{
  "moe_layers": [0, 1, 2, 3, 4, 5, 6, 7],
  "router_score": "softmax",
  "router_cosine_scale": 10.0,
  "init_std_router": 0.0247,
  "lr_router": 0.000679,
  "norm": "layernorm",
  "tie_embeddings": false,
  "dataset": "wikipedia_en"
}
Below are experts of layer 5 (counted from 0) of a mixture-of-experts language model. Rows are named gate (a neuron's input weights, with its number), up (a neuron's input weights, with its number), down (a neuron's output weights, with its number) and show model dimensions 0-191. Each number is 128 + 32 x the weight over its row's rms, rounded and kept within 0 to 255. Numbers have three digits each.
Before each expert's rows: "comes after" lists some tokens at least twice as common just before its tokens as in all text; "comes before" lists some tokens at least twice as common just after its tokens as in all text. This comes from a sample of Wikipedia text that the model never trained on. Tokens count by the router's weight.

# expert 24
comes after: " the", " a", " his", "'s", " The", " an"
comes before: " of", ",", " in", " and", ".", " for"
gate2:206118134108088137167102125098142108130173099090172137155130124126123182087118149132146174160122091143107142140101091162128087142173132084128192115121111139149116124097123126126224144130155125173096125080130132127117160079137127084102130111110150191098161143125197127184116116102123108153176156131112128167130164142111134185159143127079068175116122156072168181160127163134145109147072126145109119115163067092174072206151124102159093091118167110125115115092184068041136135152170105115084101157115045120175141135111141137089142123171100153130056160180094138083125137143176139138
up2:137116130142134170127158075084169110152068134167130165097156135143127131197114114046094145108180109138151134079133126131150115100060075185068151104129137131108137077161133142147173112165144169164136139153138142117192117082111200157140111132104076135137088153136136139167124148136121138117127079119128059194105162164164147133172120116122127217115185115105173130196137144125114110098077121109087103171098152073108148113155098112086124083164158147086175145159058120127110173105213106154158113161104114137133138090132183130076148076087132105108145109126088069111146112135135080122
down2:152078096162114088206191083142113180203114108152105140147092158121143059161198167110140130113071090135180131102105044182144117133118132132191109092107114154138146069142147106096131119152105143097157137074162096080165134055189122133127110110079159143093178152095150184132186190104131097141084162127159169106105130137160116115156128143127084133094129141133125138187102112098057095125123114089119096166163125091130131139166070105149114116144140108093112119140140110080134110171125153139084164142189147146133099139175136154115137035113105166116096086106119150128143086150112135156

# expert 20
comes after: ".\n\n", "\n", " |\n\n", "\n\n", ")\n", "0"
comes before: "-", "|", "==", "The", "===", "In"
gate2:121114119106146122158163085096140122094136120159212148118133082128101109102110127124145079149139125188113118163139060123163163154058113146169149113094177154147116176147129117100160130103148112098048054195100137172109072116145172162112111154155121089113096114196195152125147140054085159186065124069185128130163099150108127111162149102078151146151134097119178069080151181159086146111143128156115198115145101143113109118142164100177120115154112174132136100125132160147138161120080127179138132109133115145192124177120129106167129107130096039134117113103152069108103123141168133119
up2:080159153194144084145160090173147106137045074158155134111165137108138112100149117119131113176100160201140120169110104139103160131083115168063156145154155174177135181137104073128158109153168150160150113179183138105179130078159104108089101146121103089125126060077081143133123137077082085211125111131115178068159076115175148124133091078157068065121178127116122160122104133164140127098108126135133147090155132142080149132200155115159146079191121194154098107152143101114154140161098125107184131105131093113120138098134105103138122109127072128093147129184125118110165119153123099152
down2:162099133127088171073181159151172110078101128188062143127120128150130156117167104086130129097115137165125099112132121159168137038172107191164136164142062151091133133143111138115163132140143137156159160177185168084154097069140150086054134161099148084101066088121163109211138116160127091149131069103122157126122113111113174105065154166120151157148157145166119106104088163129129158120148141143087106180127143129134120174146137126113162123096139117079163134169147148146109092124134097105161140141100137162132106157071103104129047110097070065166148071148115149112110049140135184114

# expert 9
comes after: " the", " ", " on", " in", " a", " The"
comes before: " of", "0", "8", "4", "5", "2"
gate4:102106112134157106109170132113177111105122094143116123150157054152107136152079097117167159173141102115160143138113116087097112059155146115127162145093134186164095115080112134149169166080151099143120017081152124113163168109147118170160134139098158140207093129066089177169095094090153101139137126118125127152100076135131149092101123086142060083202146113171058145134152204118122143159104134116136073129115056157108080130137140088136150205129086135101157105178175117121099121193147148075190123106142128146102129125104131110140162133130139159165185117192117128112124153131121129153
up4:110132180121114099120144113066188104156131113117118041119133102147088122108106139148102170106147080086082117192115101118120098089107155143107149173143118176104096113088123145156111107136162160089169103101159115092153160117130167173241078159139101107111079192097148117126111093132074123192124055069146169131157130105146202138101075171101108142163143151113138163129130142125160095153144140146152178069138060179098117141151141114152133178103109110134135107108106152088066182131160125112135210091136121122119106153169125100128153175108098139089121127175127092154114173145182135090
down4:121149124151144126133085137134145118096108127163126176185146102121114166147189135156136112102141115151117096142136137118083086143159116158085117073136129176189161100115126144074147115091153115106141154128072146123149159174174150114083142098167178149130110150128109134107048141127083172180153111057141114139125149155141117176084077101095124144189119116086081109141164117185112141127122115141161129111164066140162103129139114139139250113104094156245107098115150158132134092132161102129115113181064133090153129075084138128120119138075111132121146103108200094056163096092087157097

# expert 25
comes after: "0", "1", " in", "2", ")", " of"
comes before: " ", " —", " +", " \"", " −", " ."
gate3:124132109127132167105113110128123135128124107126136094077066084105128132157141074190143145137136142149131135121110118200104123097097179141143168122142099117076102087101120160127183097114132132075158108141165098122117149117117138116141089154101132088195181120119089110144171179132138160080159145042130149096144154138133151070083106135138113137138112158127177038095132159060073132169181145127146116071181154182201109119152156086124153137118149163131118109082179112148041143171123107158140148051127119175129173172086130136137141096147083116176109102216107179121148155115175120142
up3:151135168127143157094138136063138104161128106146131191154123107156135050182077169135108126110189098083106140118122172144183098069090104091133131140088132142170115085139100103121100108070167145085218132151081079148132108122100161126167157136171143088194142119187145072154171174140122140114116185140050118119115183117183141107143119138064152101139126120139131097174141167158081129121150156068140129092128142101170103154079117134168137175102101104169109164131120141122156194122101104111089151099167072145102159168131135089108125098101084095119108118103090150145135118100171063173
down3:171074108107168164113127087121162164118100130138133138148165192132116159139164102152178128130086142119120125179132116118095129103122176126118108101090097113165096084092149170106085125129131175100103161105184059114119085062136075153125137182121106136132130161068114167116114161095086112170116135207174125055150153201165096170076119151098113131085102135134080110190160138134136083112176112129081114105125157105122123155134130105160094109110118107071132112115108177102152155108126170135157152154109146113173152129167120140138191134082190135109131098129161119031081123195093205098

# expert 23
comes after: " |\n", "\n", ")\n", ".\n", ")", "\""
comes before: " ", "-", " \"", " K", " D", " M"
gate2:143184063081091108149141120120120088129126102097172197167079163131146126138102094098122140123167142163173154146103098117126134099119109100159135132134141123199120154131114138103111076086147126082135155111092116119122079116078107126141161149176147190183063175171194120116136184091105163152138114166145101160130102180155134190115098049073152100124157148112122130095102126161134175142160135089159153157185133080071076097169109142128051144116198133171105153126115140136137143167118118105122109108126083163105123200175226139086102119099127165133106137143080082142126123093096104113
up2:093123096121210125134055043145099157108093117110113188197146176131074170128117114167117123093141124180139078105118141139117160129130179131164065186163141103102106060107077176160131148112131071136126101096131115151105146095120170166120133160133150085137156162141155112105154130105056124114166116086122164119175148125148184108141157141148154101205155159134141098119180121131120137178160135145132136122112125119087075072170115133125091225135118132146145184128093099165104164178065179151117133115155111089142141148163157087130168071135143148099116130163114080110058130129104106138
down2:161111132101125075171137129131168143147095104102132163139126146161152094161159145108053171127115144069111114133092094114110098118102130045126186153101072134127131144112098149117106108119108160105092166170135128094126114165112123140146140128162120098136125121057121197174172120180115157105157148145123130119112141154171100122144106141155114145119094115094106149097198118097069140136123152120167193135139073190183131090149082041142103138127075136064097143151103181129148123176164105166155146089192141088136074167101124157129076120070107091112204119127124089235124117104139170132

# expert 0
comes after: "|", " ", " |", " (", ":", "-"
comes before: "2", "1", "3", "4", "201", "5"
gate4:115118136157105064153178114132110104177132132102081194134135144172130102156102146130143141168124074163117058159074109131154163078084133123133110120075164178067111095130159110154151166117119151107094149097162074171108099111159147159207066157134073086120126166102141157167163140168125111115126118129071133154110144107157117124126110163120092120096087080206107175159098157092091138125073127138125161113155162143132126094122131089147187092053042096121111156137087113122111134149134148163127099131156120123080166113092101193133114108148113101181120110117195143096154150186184080163
up4:152196149144128108110141096164133100132097162147136112182153118123141171145097128142135116151141117124163074128130065089148143178158146094143159125044128168083153073141142107117104166122100048155197125183160121060174136134143203116146137146097134043172136139167120174097058104125116152124098155086134111168167119075128151165102089126139106134092061119208101155150135125108158121125079119119131211129112129124097052174164106128133108126136146091139157166131148136081101132119077113155114149087172127160115174124079127105083116052110154116132141113138147173104085147149096150157
down4:112159117149106154120041117090150180110050126163080176150093147098140127118208138158140139128070122188134148122070124154103112118124098166090091149182112120105072123118107137103139139103146161088107130139133125095115108201103095132178085154146092159095093113149082143124136098160141133132153108249096140179156172116149152097164105096098125123150093098132131159165163117127173110147144125157111159102122148097132150131157106139105109164080138139176125171104133065177087164130075089093130088118154158106195090176112142142171113133110158132130143097127145146139226097111054092138

# expert 22
comes after: " |", "|", ";", ":", " (", "-"
comes before: " |", " ", " York", ";", " tick", "N"
gate2:129118198158130099110109178118165114032173144160173196140120119107111161103098043090179067118045117097109091093135107097117114125045114151171122112095116103146149114126127117119157081174160117155117156148163145120118195102110139134126058146076134069099081155106171136144174099166112105153148119092139155101153139126150159131212140124117115122187146154141156124173139180106131120074121055134116106104175098103133089147103116110214118101087111155133101109107115171122102110155127135140121131155210150109135133137166135150113175139115175134182168142129130118116141169080107130118
up2:075068092177096092073130173194134143116146152085111152142078117110162135098151161127122122079126126108114120095186160148141095045043122136183096135096119151123139091120154106054167149080139103122117074152112146101123076167106162155128107135147133122098162155130159186123182114121130050213091149089104135168173131106096116150162108094158071148148181096142130146160181195178115183117087175093132150103137098107096104119110119125139099121116108155097133106123161112157087178139159148206130136111174140201138147120107142108109148133112147153159164096160108112091117158157125164129
down2:119163080118140103122109085128124158126168129142161092177115138161142142102104134066130109181133146191104136166130131129136111151113112160144149079150154138103152112088092138161176159157128188162148145106139148110152132173183167114052123096132092106121014143106145154107120097123100136125144085122150137103137142089064162107087148171133034138115125177132137182121073102076149131064105141051097088120132097177073103126111150149202104150166147141154142148139132138120183130105118092063111166175125069135079097144114130120105118159138106133142154132147192104120067114123108213167

# expert 10
comes after: "-", "==", " |", "|", "\n\n", "==="
comes before: ":", " |", "==\n", "\n", "==\n\n", " |\n"
gate2:156100127131128075122124155073166097145186154126146112089120119127148137040091135090093068093212104128139144080130131077114138142148166075143122133162109118174156041124124117089147079114175094135114074125117121054143070113120188119132144117160156134100091167149181113124101154077116107116142123085166141124107122173124053159163150131166128107160153120104148124131097082103212151132156138106127123091170115131124149100205144134140179154138159168145125092202144123088132135161143189092122126142148149070102138107161115129144145191129075064154130090099156099119166083146169159119
up2:173126093229102165155134149112134121133077127141197147117132157118152149101143153132131146178149125063103105127098172103122131134096150134197176093186130165173092113182140141108074118101123087133173105165141111138078138098083122138149178132161083126125210141144121153115117119126169110108105139100102170146121155100154155109182108102175134095157143086106173118080149125129190118133149132116087130140054150139141108128131050100152168145132121147078144109116139152108110156146158163034152125152162072186124136085155145106126124120101193102111206111076082094097155153089093074152
down2:173174119166120168183161120130092145134100093145155131067142125175062074160156094146182119163171095131155070140130128088120126141125129110133144149112116163142095105168127125159042144082155189174132137106167091129095091118172166078151082131137127182129162211123133143147130164090132159109143140122142083135180151128140130103087110108092121106088147160076121086193102111169075187157073174180110119178166132193121124124105161099146051081117146097114060104118097165148117146151174114122157115117140093131125102136175135127093110101117097098122122072060127153136100068121159110115